Below are experts of layer 4 (counted from 0) of a mixture-of-experts language model. Rows are named router (the router's row for the expert), up (a neuron's input weights, with its number) and show model dimensions 112-223. Each number is 128 + 32 x the weight over its row's rms, rounded and kept within 0 to 255.
Before each expert's rows: "comes after" lists some tokens at least twice as common just before its tokens as in all text. This comes from a sample of Wikipedia text that the model never trained on. Tokens count by the router's weight.

# expert 5
comes after: "-", "\n", "°", "′", ":", " Clade"
router [ 85 140  88 132 158 149  91 137 111 106  96  87 199 153  35 113 185 174 187  76 123 193 127 156 139 148 196  98 180 170 123 120 120 122  82 181 120 119 122 102 123 130  96 118 103 149 133 198  90  96  98 141 168 116 120 167 154  84 138 138  68 129  99 100 139  95  97 126  98 135 168 131 158 127 147 130 116  96  83  85 134 118  88 165  66  99 172 159 155 174 133  89  90 181 150 100 148 196 125 132 100 128 101  87 124 122 161 104 149 176 136 109]
up0 [ 73 110 124 132 128 117 134  85 142  89  64 161 171 126 125 135  86 125 166 138 173 186  88 107  72 146 132  74 177 120 162  90 118 158  52 125 132  61 131 155 130 114 136 116 117 118 135  80 165 118  74 129 136 163 136 147 132 164 156 178  94  99 108  80 123 150  88 172 117 123 152  95  92 113 129 107 139 121  98 132 111 130 212 151  83  92  98 161 157 164 149 103 121 128 166 137 169 118 106 125 139 141  90 131  86 144 134  90 147 197 130 133]
up1 [133 166 165 117 202  85 128 122 114 131 195 126 102 140 107 126 128 165 103 159 134 116 124 123 189 132 200 171 146 150 156  96 133  94  66 116 163  44 121 142 159 194 126  82 146 135 134 131 114 108 142 119 165 156 187 145  72 136 117 140  92 101 112 107 125 122 113 157 126 152 143 165 153 121 152 126 133  80 159  89 136 136 153 149 214 110  82 115  99 108 111  80 110 132 140  84 102 133 126  91  86 151 124 140 141  91 104 104  66  95 144 154]
up2 [ 62 208 129 182 144 163 161 113 100 147 181 142  81 134 138 156 175 100 143 168 183  81 178 133 121  92 149 157 144  80  90 151 112 109 110 141  87 165 177 152 159 175 162 111 143  95 102 128  77  59  67 106 116 104 107 131  86 211 152 120  83 103 154 131  97 103  99 137 111 120 167 149 152 131 154 114 117 102 115  79 101 107 129 110 109 137 140 137 134 133 144 124 165 144 144 170 149 142 129 134 137 123  67 116 133 107 136  84 105 139 193 122]
up3 [145 101 101 160 143 220 135 134 161 124 115 153 226 140 107 134 143 178 152 149 109 149 154 142 155 100 171  88 172 130 129 180 128 182 145 134 102  78 137 171 124 186 122 203  85 143  67 135  85 106 103 139 113  94 131 172 116  88 140 155 140  70 138 100 164 141  53 152 105 145  71 126 115 180 167 108 157 151 100  95 120 111 112  95 110 114 156  98 155 101 130  82 116 126  80 107 133 125 176 170  80 100 153 119 156 140  93  97 114 129  37 131]
up4 [119 121 112  90 132 136 158 145 145  94  97  82 156 124  57 138 196 143 125 120 111  80 120 120 164 138 157 144 120  91 102 158 131 111 167 110 113  75 154  93 133 162 160 178 123  83 108  94  86 169 131 131 157 133  99 128 154 137  86 117  96 111 171  98 106 135 167 103  32 108 112 143 125  79 115 103 147  73  86 170  86  54 106 143 186 124 125 121 100 134 166 147 107 158 136 124 147 135 152 113 137 111 125 140 115 129  45 119 157 164 139  93]
up5 [125 145 101 100  77 129  91 152 121 182 133 128 144 143 134 198 144 179 127 218 156 101 109 115 185 134 134  99 134 189 129 159 110 148 179 137 140 170  94  83 127 104  84 120 138 125 148  87 122 133 117 123  98 148 145  88 162 143 155 116 119 169 109  76 184 139  97 138  85 162  67  97 102 182  86 164 115 122 130 154 150 132 127 178 119  77 170 141 145 125 144 139 128 120 144 110 118 111 133  87 141 101 122 114 174 134 194 127 147 120  94 160]
up6 [123 162  83 149 167 148 180 191 111 117 103 116 123 134  94 183 186 117 162  91  98 107  93 170 116  98 160 143 100 163 165 140 143 115 108 114  99 124 150 123 118  95 140  89 100  91  67 113  91 134  72 108 154 112 201 129 117 132 210 141 160 125  93  93 128 134  72 160 112 140 130  85 164 140 144 105 152 108 143 159 127 185 119  94 123 119 135 160  75 168 122 127  98  85 150  99  94 177 116 194 120 188 101  96 101 154 125 152 147  77  78 139]
up7 [140 118 115  97  90 179 159 136 122 206 118 168 119  60 171 123  90 135 105  70 126  75 108 134 144  98 145 116 142 111 156 151 113  85 142 138  92 144 170  90 127 159 148 146 170 116 174 160  91 182 123 115 126 128 140 156 145 141  79 206 144  86 100  61 139 165 106  62 115 112 157 129 156 101  98 137 170 108 102 128 112  77 104 109 147 134 135  71 124 195 124  82 176 170  97 173 121 138 104  93 115 140 142 111 121  86 137 160  76 137 121 107]
up8 [115  92 150 175 129 125 134 135  83 103 109 136 105 107 174 135 170 162 121 134  89 163 123 178  60 130  98 143  63 114 132 132 104 118 132 104 129 121 125  88 119 183 159 194  90  92 107 183 122 146 161 142 164 117 130 105 141 182  86 133  88 117  91 170 111 120 200 107 111 100 155 110 180 109 159 150 148  91 120 136 106 172 130 226  94  90 170  82  80  77 157 131 126 218 159  89 140 136  95 114 101 141 146 126 112  82 124 148 129 170 148 132]
up9 [126 176  95 156 108 139 149 183 143  99  95 103 136 137 105  93 117 107 145 101 152 175 131 113 153 160 143 120 110 160  94 116 158 109 161 120 128  91 124 128 119 135 107 135 129  64 114 164 204  87  87 161 146  84  83 123 168  88 125 106 126 125  76 134 177  86 131  72 189 164 175 109 162 112 107 122  80  97 140 152  62 116  32 133  84 179 127 114  99  82  78  93 133 166 195 149 167 142 101 122 114 133 132  91 173 131 191 105 108 138 175  95]
up10 [ 80  95 143 146 168 102 120  77 103 158 158 103 119 119 127 155  84 178 143 132  53 158 132 178 130 130 175 126 133 160 180 104 119  63 120  71 163 148 133 115 105 156 124 152 126 133  89 118  91  86 134 211 136 112 124 121 177 106 144 152  96 119  86 131 174  98  89 107 106  98 121 156  89 146 173 129 119 208  84 117 126 192  73  66 162 157 134  85 165 112 142 129 136 130 190 130 130  99  89  67 114 184 129 106  95 125 159 144  88 157 139  96]
up11 [ 62  78 183  61 196 147 153 149 188 103 146 105 161 162 150 144 176 167 105 114 127 110  96 112 145 141 142 137  97 104 107 125 104 139 123 105  72 161 129 173  78 123  99 190 126 169 128 152  96 194 179 150 166 153  77 153 122 163 154 133 116 138 102 111  78 129 106  78 171 144  92  81 132 156 127 101 131 116 122 143 134 163 121 115  99  80  78  97 129 135 177 124 131  95 129  91  77 118 143  99 108 159 112 162  95 166 137 179 116 169 106 207]
up12 [127  66  67  96 148 120  97 171  97 160 136 114 168  91 103 124 101 129 148  80 146 148  65 103 165  57 108 157 106 130 167 176 104 115 134 157 116 156 128 133 180 122 159 135 163 166 120  95 142  62  89 132 123 131 170 135 114 146  67 160 144 157 148 145  75 116 103 146 113 150 162  95 145 131 159 120 144 134 146 123 153  94 158 133 120  86 136 123 103 108 118  56  80 146 143 133 134 127 122  91 140 180 198 132 147  90 106  97 107 107  75 113]
up13 [116 112 110 140 124 136 132 185 121 136  74 129 145 147 181 145 185  65 123 119 106  96 110 138 185 107  97 104 156 143 129 133  79  64 111 125  63 166 127 165 159 106  84 171 150 146 174  96 121  76 172 138  95  24 148  71 152 121 164 125 114 181 158 185  82 167 103 125 158 121 104 117 121 177 129  54 148 111  97 126 170 112 174 167 148 128 130 126  45 134 153 129 108 168 121 121 126 187 156 163 150 131 164  91  93 118 201 129 154 109 117 127]
up14 [143 148 151 149  83 121 116 105  89 105 143  63 113 132 120 138 178 138  95 143  86 178 164 110 112 165 161 123 176 186  58 167  83 100 189 151 181 128 139  49 155 104 114 100 161 109  86 142  91  57 127 102 109  91 164 108 137  94  87 141 111 145 167 154 118  76 153 131  97 116 140  80 162 164  97 101  97  72 165  94 138 157 167 108  96 152 190 146  84 165 119 141 186 213 113 158 112  96  84 108 151 130 116 134 123 121 165 114  88 137  93 111]
up15 [159 156 136 106 147 123  98 103 188 103 103 164 103 141 138 112 122 198 107 169 130 181 107 203  98 146 160  87 180 127 151 122 123  68 136 105  85 165 140 184 148 109 139 149 101 142 174 138  94 199 150 124 126  78 151 100 105  95 135 163  44 151 144  74 137 151 174  67 105 112 147 129 159 158 162 143 152  94 100  98 168 117 172 192 129  89 124 117 133 151  66 140 102 140 147  67  53 154 148 130 154 180 145 131 173 143 129  97 180 172 164  98]
up16 [126 170 171 124 134 131 190 149 114  37 146  88 138 100  69 139 101 127  93  87  96  66 119 200 140 137 138 113 170 105 135 169 136 161 127 176 106 110 126 158 129 135  94 172  99 145 127 131 149 150 193 118  80 143 110 101 134 141 103 152 150  92 113 180 163 154 125 184 138 191  82 159 156  98 132 114 217 121 140 129 238 109 132 150 120 106 149 126  70 142 163 100 172 121 145  52 102  60 142 122 114 118 159 126  74 189 133 137 132  99 127 149]
up17 [115 126 103 100 165 101 131 107  98 162 178 108 171 163  87  87 114 134 191 154 123 128 145 133 185 169 170 136 155 135 130  61 146 136 143 132 147 116 123 184  99 164 121 148  98 127 122  92 183 167 116  94 161 103 154 144  95 127 118 150 119 130 121 162  89 163 130  70 108 152 106 122 145 133 117 135 104 148 118  94 117 129 135 138 116  86 129 177 120 171 153 144 117 198 171  98 101 173 182 108 124 135 131  74  87  80  74  93 149 147 119 132]
up18 [122 108 107 152 162 126 161 161 176 144 163  98 144 164  92 130 202 108 112  87 130 163 122  90 138 183 164 164 109 128  78 120 126 153 126 102  63 110 137 159 144  87 133  79  94 150 172 143 154 130  83 111 106 103  39 116 156 128 158 104  85 140 121 117 106 113 120 103 123  74 160 142 142 126 111 143 155  65 121  94 102 150  80 163 166 107 173 154  99 104 153 142  86 198  70  77  97 110 124  84 118 146 142 102 146 171 123 193 133 106 111  84]
up19 [108 145 145 105 161 129 176 119 136 122  80 145 108 132  79 102 109 171 164 120 140  69 131 102 140 107  71 140 129 125 113 121  73 113 152 132 141 108 130  97 120  73 143 131 145 149 182  92  86 151  82 144 153 157 122 130  71 126 124 150  79  96  97 162 114 135 138 123 169  94 133 109 163 126 106 109  53  47 120  86 130  84 130  76 153 135 109 121 155 129 166 173 164  91 130 126 153 146 125 154 108  74 106 166 167 170 124  86 118 187 141 117]
up20 [ 88 139 107 130 146 116 116 138 143 160 147 137 142 100 149 112 100 165 131 119 189  86  70 128 152 101  78 140  94 156  59 175  92 144  80 100 130 131 166 131 135  63 127 107  72 179 116  67  62 104 130 114 108 120 131 128 102 167 125 149 148 135 122  85 115 161 191 111 150 128  58 139  74 113 110 116 173 190 111  89  87 181 131 153 139 117 150 146 179 179 170 117 137 165 145 141 145 118 165 101  90 173 124 151 123 137 120 153 111 191 147 155]
up21 [119 104 125 213 137  86  78  64 129 145 125 128  98 102  77  78 146 174 127 154 196 180 176 110 136 160 114  70 136 190  95 134 140 147 169 174 103 145 123 133 138 128 118 126 154 116 124  73 154 149 118 158 142  72 138 171 124 129 139 102  80 140  65 160 119 131 130 136 114 151 151 194 149 127  84 132 127  96  79 185 129 109 122 127 143  89 101 133 166  90  98 118 125 159  86  98 121 126  92 129 154 106 168 113 145 129 185 176  76  98 135 110]
up22 [139 153 140 189 147 185 135  96 168  84 172 101 142 121 142  66 203 214 132  85 112 106 160 128 177 105 167 107 106 102 130 116 147 115  83 147 127 123 161 132 139 177 134 167  90  80 179 133 100 138 106 126 144 101 152 141 181 110 109 160  59  58  85 162 128  98 143 150 114 114 113 146 105  90 140 119  70 144  46 103 112 145 130  87 152 153  57 107 108 197 120  82  91 173 123 136 149 173 129 153 110 160 166 146  87 114 179 117 132 163  99 170]
up23 [155 157 178 123 171 143 162 105 117 136  92 167 107 135  96 103 118 153 103 110 169 143 101 167  78 124 113 178 141 155 117  99  99 104 111  97 146 128 157 108 196 116 137 102 111 129 149 124 116 119 157 157 151 130 148 165 150 145  75 116 107 141 110 129 212 117 109 108 137 163 148 202 127 160 132 103  95  88 121 185 153  73  84  82  88  86 141 133 126 173 119 139  57  78 155 122  96 163 137 117  98 159 120  81  69 111 126 127 132 149 179 165]
up24 [111 177 122 132 121 149 130 177 157 131  71 100 159 121 126  69 156 176  97 167 117 127 177 142  91 191 103  84  84 124 129  83 142 149 135 108  65 171 119  71  86 123 158  98 157 120 201 193 118 158 169 144 124 144 179 102  91 177 108 109 136 136 111 115 212 155 117 144 137 110  98 118 167  98 113  90 158 110 147 127  78 115 119 178 116 116 106 160 149 137 144 114 191 157 138 105  99 160  96 115  73 162 109 144  76  90 169 123 102 111 195 132]
up25 [137 102 112 176 168 130 142 167 123 113 137  66 141 148 112 153  80 211 153 103 114 144 107 142 183 110 157 129 146 187 158 135 191 156  93  93 134 123 160 163 108 167 114 148 120 113  99 130 136 152 140 173 164 145  89 126 100 126 151 145 159 140 168 130 139 150 112  88 121 167 117  97 102  83  88 192 109 142  53 148 137 151 108 109 142 150 150 148 162 162 125 150 112 147 108 114 146 116 140 146  74 138 159  95  71 175 122  61  92 124 180  83]
up26 [109 129 156 131 130 122 155 128  94 128 192 109 127 140 173  90 116 156 158 140 116 167 107 191  81  93 110 111 115 178 129 113 152 131 156 138  98 164 136 145 164  93 160  62  87  81 177 103 177  37 116 137 148 112 132 189 127 119 100 111 151 155 227 116 128 153 164 121  96 183 142 161 175 149 133 105 182  95  81 159  91 132 118 146 166 121 117 140 123 200 166 143  80 143 151 119 106 139 132 119 109 137 121 147  48 159 106 151 183 117 149 129]
up27 [182 201 109 126  95  89 136  55 129 158  76  80 155 136 123 139 190 157 179 126 120 146  80  96 216 113  87  64 168  90 123 178 110 169  93 127 175 145 123 165 164 163  97 119 121 132  55 147 150 119 148 125 119  79 135 179 111 132 142 106 105 198 135 143  98 126 132 117 162 148 147 186 123 112 214 108 160 103 143  96  83 125 128 158 130 131 130 152 192  65 108 137 122 115 159 145 115 127 158 105 170  89 105 124 172 173 132 131 130 131 120 126]
up28 [148 102  81 171 144 100 160 141 163 136 114 154 139  88 160 154 150  86  92 181  74 132 101  89 149 126 164 167  92 183  46  48 128 119 110 184  93 170 114 103  67 155 170 189 140 153 102 122  98 161 141 123 142 129 102 120 154 119  99 187 115 114 125  95 120 107  99 123 121 138  81 157 111 121  63 132 142 152 208 109 120  91 126 122 137 165 169 133 120 142 114 107  61 144  62  93  88 136 142 108  56  81 111 128  92 105 100 118 120 128 195  77]
up29 [109 152 141 114 147 147 135 172 173  87 160  83 154 125 117 109 103  90 105  91 166 147 155 170 118  99 176 116 166 144 136 131 216 152 105 119 159 121 128 150 124 112 143  81 155 129 180 163 125 124 136  77 155  96  69 111 133 153 126 109 134 147 100 107 140 188  85 149 114 190 154 147 122 139 137 168 147 113 158 118 100 213 111 104 104 130 145  87 102 167  91 164 161 100 143 127 145 194 146  53 138 142  95 115 148  96 130  97 122 109 179 163]